config.yaml
num_hidden_layers: 8
hidden_size: 192
n_experts: 32
experts_per_token: 2
d_expert: 64
d_shared_expert: 128
hidden_act: "swiglu"
moe_layers: [0, 2, 4, 6]
router_score: "softmax"
normalize_top_k: true
routed_scale: 1.0
balance_loss: 0.00201
balance_bias: false
router_logit_norm: 1.0
router_bias: true
init_std_router: 0.0125
lr_router: 0.00106
num_attention_heads: 6
num_key_value_heads: 2
head_dim: 32
vocab_size: 8192
norm: "rmsnorm"
norm_place: "pre"
norm_eps: 1e-06
positions: "rope"
rope_theta: 14700.0
rope_fraction: 1.0
qk_norm: false
attn_scale: 0.177
tie_word_embeddings: true
parallel_block: false
init: "uniform"
init_std_qkv: 0.0306
init_std_o: 0.0
init_std_up: 0.0306
init_std_down: 0.0
optimizer: "adam_variant"
learning_rate: 0.00144
beta1: 0.9
beta2: 0.98
weight_decay: 0.094
lr_head: 0.00668
max_grad_norm: 0.5
warmup_steps: 283
schedule: "wsd"
decay_fraction: 0.851
decay_shape: "linear"
final_lr_fraction: 0.05
batch_tokens: 65536
max_seq_len: 1024
doc_mask: false
train_tokens: 439300000
max_steps: 6704
dataset: "wikipedia_en"
Below are experts of layer 2 (counted from 0) of a mixture-of-experts language model. Rows are named router (the router's row for the expert), gate (a neuron's input weights, with its number), up (a neuron's input weights, with its number) and show model dimensions 0-191. Each number is 128 + 24 x the weight over its row's rms, rounded and kept within 0 to 255. Numbers have three digits each.
Before each expert's rows: "comes after" lists some tokens at least twice as common just before its tokens as in all text; "mostly gets" lists some tokens that are sent to it at least half of the time. This comes from a sample of Wikipedia text that the model never trained on. Tokens count by the router's weight.

# expert 18
comes after: ".", " =", "=", ")", " Born", " by"
mostly gets: ":", "\n\n", "du", "da", "ib", " int"
router:133107069116107132140148134046079130092140126115137098147111143103088138167123135122139106101142119135174122136119185137105084151188149137156095129126158109153141132160137140141113121103091113100077155101124173173107150107114120116138126142175094134155107126134103105131123145127123128158130132081141135078135150123120102104146141121120112095148139151136106145119113155149107162169142126092147113146104152135136126124123119098104087118107176114113143120174123122119148118159121123103155105099128161109150145096129151146115168071111134122138103151157176100127138122139100147127
gate11:143144141100126127144135167105110155117130121181137131098136119106154131098137155152083131122099221137095117103090115156126176130138144160140202150150104122158111127121135138132183137159101145118142133130140121174134127129131103126087144122114135148195105082145116163129109112160063149177154138098155132124093108102120161109155093107082135105125098101132118129101149108089133123078138134135137121113157121129160113147130129133115109125131145148108144101124159109121143118141118124103093122163131159123106133113072139118106126132131148098116108116142107128113111123120079152144
up11:187155127100162151146145177112140117141144131120119154114105110105097101122085153123121154098108127197108158155121122120155113166171138144155149139119110097122109140149139164149109102163143139103087158122137118127117127124080190130114086086125115093141101145174116117098128157133122119146133186171101125113087149117130144122117113116130114116116118124142182106117118128115113134143092135155147136146121168106139085139146112163128121122110143105107114100112138098098107108137098128154140123134168145071112180116143131091138115114091164127122141061134137121125087145139133140133

# expert 4
comes after: "\n", "-", "–", "\n\n", "\n ", " Al"
mostly gets: "-", " In", " in", "In", "19", " during"
router:112116113111125129165138146130152107116102130140110108137141130104160153102124116120169128110131119135149109119128076096117152124114133122125071119140164122115137136075144200127076166148136128101089126074126158103110183129123095139110102115087102135123151128138144170083115111082123158160116146109149165142089150122127116142116102161133154177158136110124138135110090151136110098120133130135120125182152135148111121132139136197103129080102106167148120135160135139167123100169161110134150115143137117133145133126155115157081116101108112149121095138121133100145178101157146116141
gate8:141137133153142110100105143192133111124157111145112111126072089114147174146151160145117141151156163106174125115120128139140108124108123141110082108093142150120108157130117139158152167160098134132137112111168124110118128153119128158128122097171138142142154141110135092129130130096103116096124089091109129127198087115118099113145102188142136093124134121146127086163080163157109177131103098111124119128092158159147117129106116133118132115107115137091117117091113092129142138097105115116087147131132120157104095129124101114133107130106116174110091146130150084152111151164152080136
up8:123133127112128145127176107130189086114110140092158115128168141132119138160104099084094141124118104171144118150142117088094149091145128062188113142136139125134143164105128137142122146114112107122148111178135135129148152126134093114110123171106159114143135119085129144117089118111187149151158128159127103137106131122142126149144126156085143116151139129140171126111092092107104097133155124127097120155111105164116078162151136116122087130151142093127127142147124126118176123161101141133147126076132096146127135153157100139170128160102131170091153093133148168098121146137134145101

# expert 15
comes after: "=", " of", " in", " to", " for", " on"
mostly gets: " the", " The", "d", " an", "The", "se"
router:122100146136128141115107161125122106137110161135122133104165111118135101125082128140078106119104129083147161106140188160078127150122140115140124148143143152096123131164136138122105155130165121124150112133111133178129118108181159143112125098147126103121115117168128085127108105138105125088103118175127130115129129134116103123119137140091145087135131178108123080115170160139081068097147121107156094074132138124141164131141144127161108134079161111095120189120142138087132134089125177154127159110133112123149175111145104149131098111136166123123149133125097126109099123129097130152
gate10:130124152100121131141132120145143142100146123167132122092128112075113145165133084126130166096152150134098137141143143108114106139149128132144097123121138155098083177130134102113120170090140095196098128140106128131106135125102112157105154082099174127154136128172124166178127118147100145142126089140139140075111083100094146088103115134106154136093127139134156116134125161143113155126167098116143117139087131102145104128154173118123140104120147132071132140090144105153093122120111152099122115134169147117159125131127093143112100153071122130131164141155120090086147124128104116098
up10:163110136138046148126158117146135119141142161131132086152163090127147154161123137140089160104132123129134181164115145117139110151137091136130119120156091125153119135132149113125141108129131129126187128111068112130101115146151128155190155083128122152139099105128135113162119109093160102142082122103171133119120153127124129100130111153126122138094140092116131098094113105163107168174109118128097111151107164118088093134123106142101126095121135145106109127168083115153131117108139136156125131144122179119104112115170121089119153119091128112111142149107158094146084144141131141083

# expert 19
comes after: " |", ";", ":", " United", " part", " one"
mostly gets: " of", "–", " 1", " 0", " he", " 6"
router:110119114138097139178090120134105148136133103125141140125139101110128062099113142115113119156113141107143120144133161128134141152130149159140145166118110170117135117090172141174125134108140112098120108140146129122137096153154100134119113130135150158099100164093129172131112132156110143134090120153137096166120131142105131119138139095133136170139141104173190118143154157147172117110141135093142136157118141091129127165098112146098128178097101136077127148150102090149167123149122053084124110122076106106165117137098172159142132112090126142124155134111088109131099152122131123101
gate13:107162112120134137142108123087165129129105067126121139160102135154109124100112109131133141200160138092170124108128134181111101143082119124067103106124101086126121170130147151119127155173108097145160053146157112113069141125167134140156151091132129144119099128103124122124148118103119101139099120138098144148121105121159066125114102097116106145146119159141109122141165150132136156112151137150119123110134125107098157110125168132119129125118144169135149096071121106130149164082091130107140121125174135130165104139119118132101098132117145113103158134146149126128114143132147140116
up13:128181136113109133154125105152136124156106172183129099113141122133122141087108117122119120146121146058100198106154127106144145148139122091132121119130115092136146140103156086114143074153137098154127128122148180137146114103102116118126115124131130106138129135164148172139135125123100135138156125151154124126146119171152127118130125122151127168087106149121146135113149099147132127134100154149102092061138155142117121179065103112111138142114127117168119180136162149091125103177124116166115100126124121120112121130102137123114133134155135141163139157179121150117111119135059147164

# expert 2
comes after: " |", "-", ";", "c", " World", "f"
mostly gets: " L", " W", " —", "ro", " h", " War"
router:140098106144108179092142114106126118100132129112102131147112158106175158105134155127138100104125083145102089145113137105111171128163121161145135117110165098122136179135168124166143132152127134115133131111131128171118135156096135134146139164089170147114126105135142138150146148133105146151131106109083135116106124159117163121118142151128100155151139120093145075126119135148183112168123104090127137125159119137152139091094118099123143082117107163139121110103143116116089148126098154116113098179121153099125166103168130177136122110076135150149153157106083136105151143180139160103
gate7:135126142107156120104111121132112140092126122123137122141100133113149124124111114112123156084128142124139130115087136143100147129093120148122155116163148161125120164142119089132112187143134154109137140151100138106132134163105164173123160153145186142119150105117129153111129117186136134112152136130127154159075100140146138185129125080073148127140179153148166140153147086078137104114124145104160132143131115089126094114174145151099135124163134153143130100132108095126090120154158150152070108125125124169143138145111144140123104100149104127172096099180133120157125117153129085087
up7:148138080128134114122125079129136131138129133168127158125169128132081098135143126125120089130139125105149095114179149160123169111150157162138126141141146144136071123117110186171115132170137098120112056161126137103096137096152127124160127131148123171135118134149153107150153099151075139122128110103143117113127121087183118091113136153145152148146127159134116111163108112134108111120137091161107105179125158097108129132099097163150130185126128123104148109134138162151153145074119104130161122139141133168128146107174138136155154141121161140149155136119149142092113160100121123138

# expert 22
comes after: ",", " as", " is", " to", " with", " was"
mostly gets: " and", " a", "y", " or", " be", "S"
router:122155097105136136110090121137091130138155134127155137135114117158130076134124130166125178140119110167128099120157114153119074097133173140145110087141120106159129141170145131129163126156136117117124178140097126158104108145119117094134134101131159128106160145072164197147145128142096116115114158084153098134117115120128103139161088163141144132096139147119135151164130106135148073097162110129081153137126099093131136136155110101146104089143160128128104133147090157123123116107130132129150104106140161141125155134143098137137092158078114136144144078151111159151148083095120101108
gate6:135122117123122150176127125107161108158117113106127164117114091148110099098121082156139103124091118163121152097122139124102109108097092066096147102120129097138106128122189115096095132091150094129140135130137111124093136125118112118156133101066145114140132115115106123146117117126165096099084109108139130148185091093121099157155132128120136099124155158138147077130101158126129159171150142147100166169159121146114096169116120126174087150147113107126128129127126127100168115133119168117136124167091130099118139128160146079116135134124151125157146110132103105113129114133105175083
up6:140119128134127110101134129138131156132142107141119067118098131138143157140136132118129107167132128076147169146088132121139134130112150162100112088116176153108141100121109148146100131122111127144162081151165131119173200107119137138076125125143103141149127127152146080126121113139124151092140146168147122099111114124145122076154142145111112116136116155126101142115120102146142132117172176116132164096147183152115178155111126141125154169127113094151157128090120157154067123095123123132112124097114134112164127134140095168188114144138120131140082123148085134131136136118153102168

# expert 5
comes after: "–", " (", ".", ",", "19", "|"
mostly gets: "0", "3", "2", "5", "8", "1"
router:160127160143115116093179114129117148151118153107092171115093139154126135106143114130099152168110120128119140129150138108137144142122163131122152136108125141166115132125135154107129091101148122147096122126114162087148130135162171126121156132157132142172134069163151126159143133134106132114124114131106204141129104122099112134131119126135141168130142096109145142145112101082124124148099095164106082087069148108155099141104160141136134125080132163129112133171112118155166138127095162139130086120151092115159089100129134167076143114138124104172129118148126137087086169118105104130
gate6:174145121075102155129162138135113138150153145157130100109144105087143088162143123123132157137112133138128099135135117125109126103136113110114146132104122100112113116172142125118134106149169111133115112134119107121111097087161129124151112113157099154156144175184143129115124098148094127142129127093145104122117122143089082113089121160117122127059138102104115113110080094150123176121109143133160165120138106152151117083172166138141162144147154134090124137101082134151108117108115145143061111096088127142129110093170159115118117123129103107140154136085136094092089111137119148152
up6:081133151113115130124119123083132167123121135160139162147121136199132117079120158129100147130123140134104170134101082131065129139160141124116123110136107121136172153146157105151135097150141129140134075100139113103133165171115088138088169138158139102126127145127104134096118109093109146089113126149120142109085108147149137151155136142146107106126152132129135067120148141107165148138114132134133124158162115087113088121135166171134129112139133082165121103128179119155136133144088116091087086091150160176147127155087114131136138111119133111155131148133128134127152107117160097129

# expert 30
comes after: " |", "|", "2", "d", "ed", " along"
mostly gets: "  ", "\"", " with", "ce", "}", " after"
router:164131155093141125104131131120168116113084100151161095130104121132163104134159120141165101077156120122114178104104145144085115178121121096076111095159116135172121141129165092145113103145160128124127130159133124166128095151119109101144150129149096162155173134161098147148104108085143152114129140126121120167114142180126134156133137106101079120091149153124095112131129170118162101122115105128082099159151112156159137104193123130147131105125128117089093125128093149108144125138128119155150149136137149115103114112129165127093146108127129128146171142113150120089125151102129159134
gate12:126163100118117125149107122055132080122147131172144119131144107148093144096161093098095139123093137124099149098139195151159156119122131106088114087087131084081085143119129127085118158133126125156151130120138145117108100139076135122146125108143147113136119091119123164182112186158062138115144162148130123149144105143105128130108155156133119091148152162154118133158142117111128095122147141123128156144114124160128152117114122127136095111116089117148151139120102153108155114137081160103168096136131115162156129112152125128135117125132126131178094153130158119145112134103135119091
up12:158137139102136158134152152126168131100180147146141149093116184099095080082102121129115139158114097116174132102140117116124092106093112133151104173138102077151164092124122141112134165142139109080123123104103146120123127119084079141162130099123147142126102112106090132105115097122123129132132109115130126134152096151155108106125118136111108113090142106107106122140101150143153073147098151150170152126080083141143127134134121127107100096117150110113092151092168101151118167089089148129111119116128137118158100147157146134155127161085144166138115160120118127110117138119153173125

# expert 1
comes after: ",", " the", " and", " a", " an", " n"
mostly gets: "/", " but", " where", " including", " American", " &"
router:132142105123127141124169146127123166128096116097100129111109121100108132209145109106129154148073137083149068125099136137120110136133156097101133158135119138116148098093171130100145152173130155097136152117147155108134138127139086094118071140130119134091102120101135100145117122136137140136097125146095135127113124158113128121125104092142128122119115140140111156104128113127135094136171137155165107138126125103124137142152103197093118129155137136119139113128144112132080107074128182115137189128150132168097142118140113134163194141152121138140094084110120131111155122105169096113
gate5:108132099115134129121160132137157095139138053153143120148142147110178114158133129099097132096107168096140112071102128140192128149080131108141170118103119137104130168116096143150114170169120128127144146139144136126137129140158090117110133182158126106104115151078113122119140135086131120146090154127120110144102105108115125139134134134126140091088097109137153143121094168103143105102145151115133127086162131142150151134101156161098142130127124111164145089133160123121146105109174165118157119138131132121132120072153131158160135135126138127142089128092135104129125115148106095200
up5:168134138156100102122093113139098111126107147087118135091101091165110164119115117149126122184154169148104171108154123118095091094118143119155119124147154098134139127142144127125125111113161152126094113124111125153107150125120153152156088119120151183148182153149157093142133126122170156138145090093130138123147126079128118104144099154119135168143129171131151147112189105166133137149117128096107137154077079093095086113108120151130168089152163107128132136134113137099120126123172111136111154128123133124136156133118095089107138094130093135096153135165151139146135124093116132097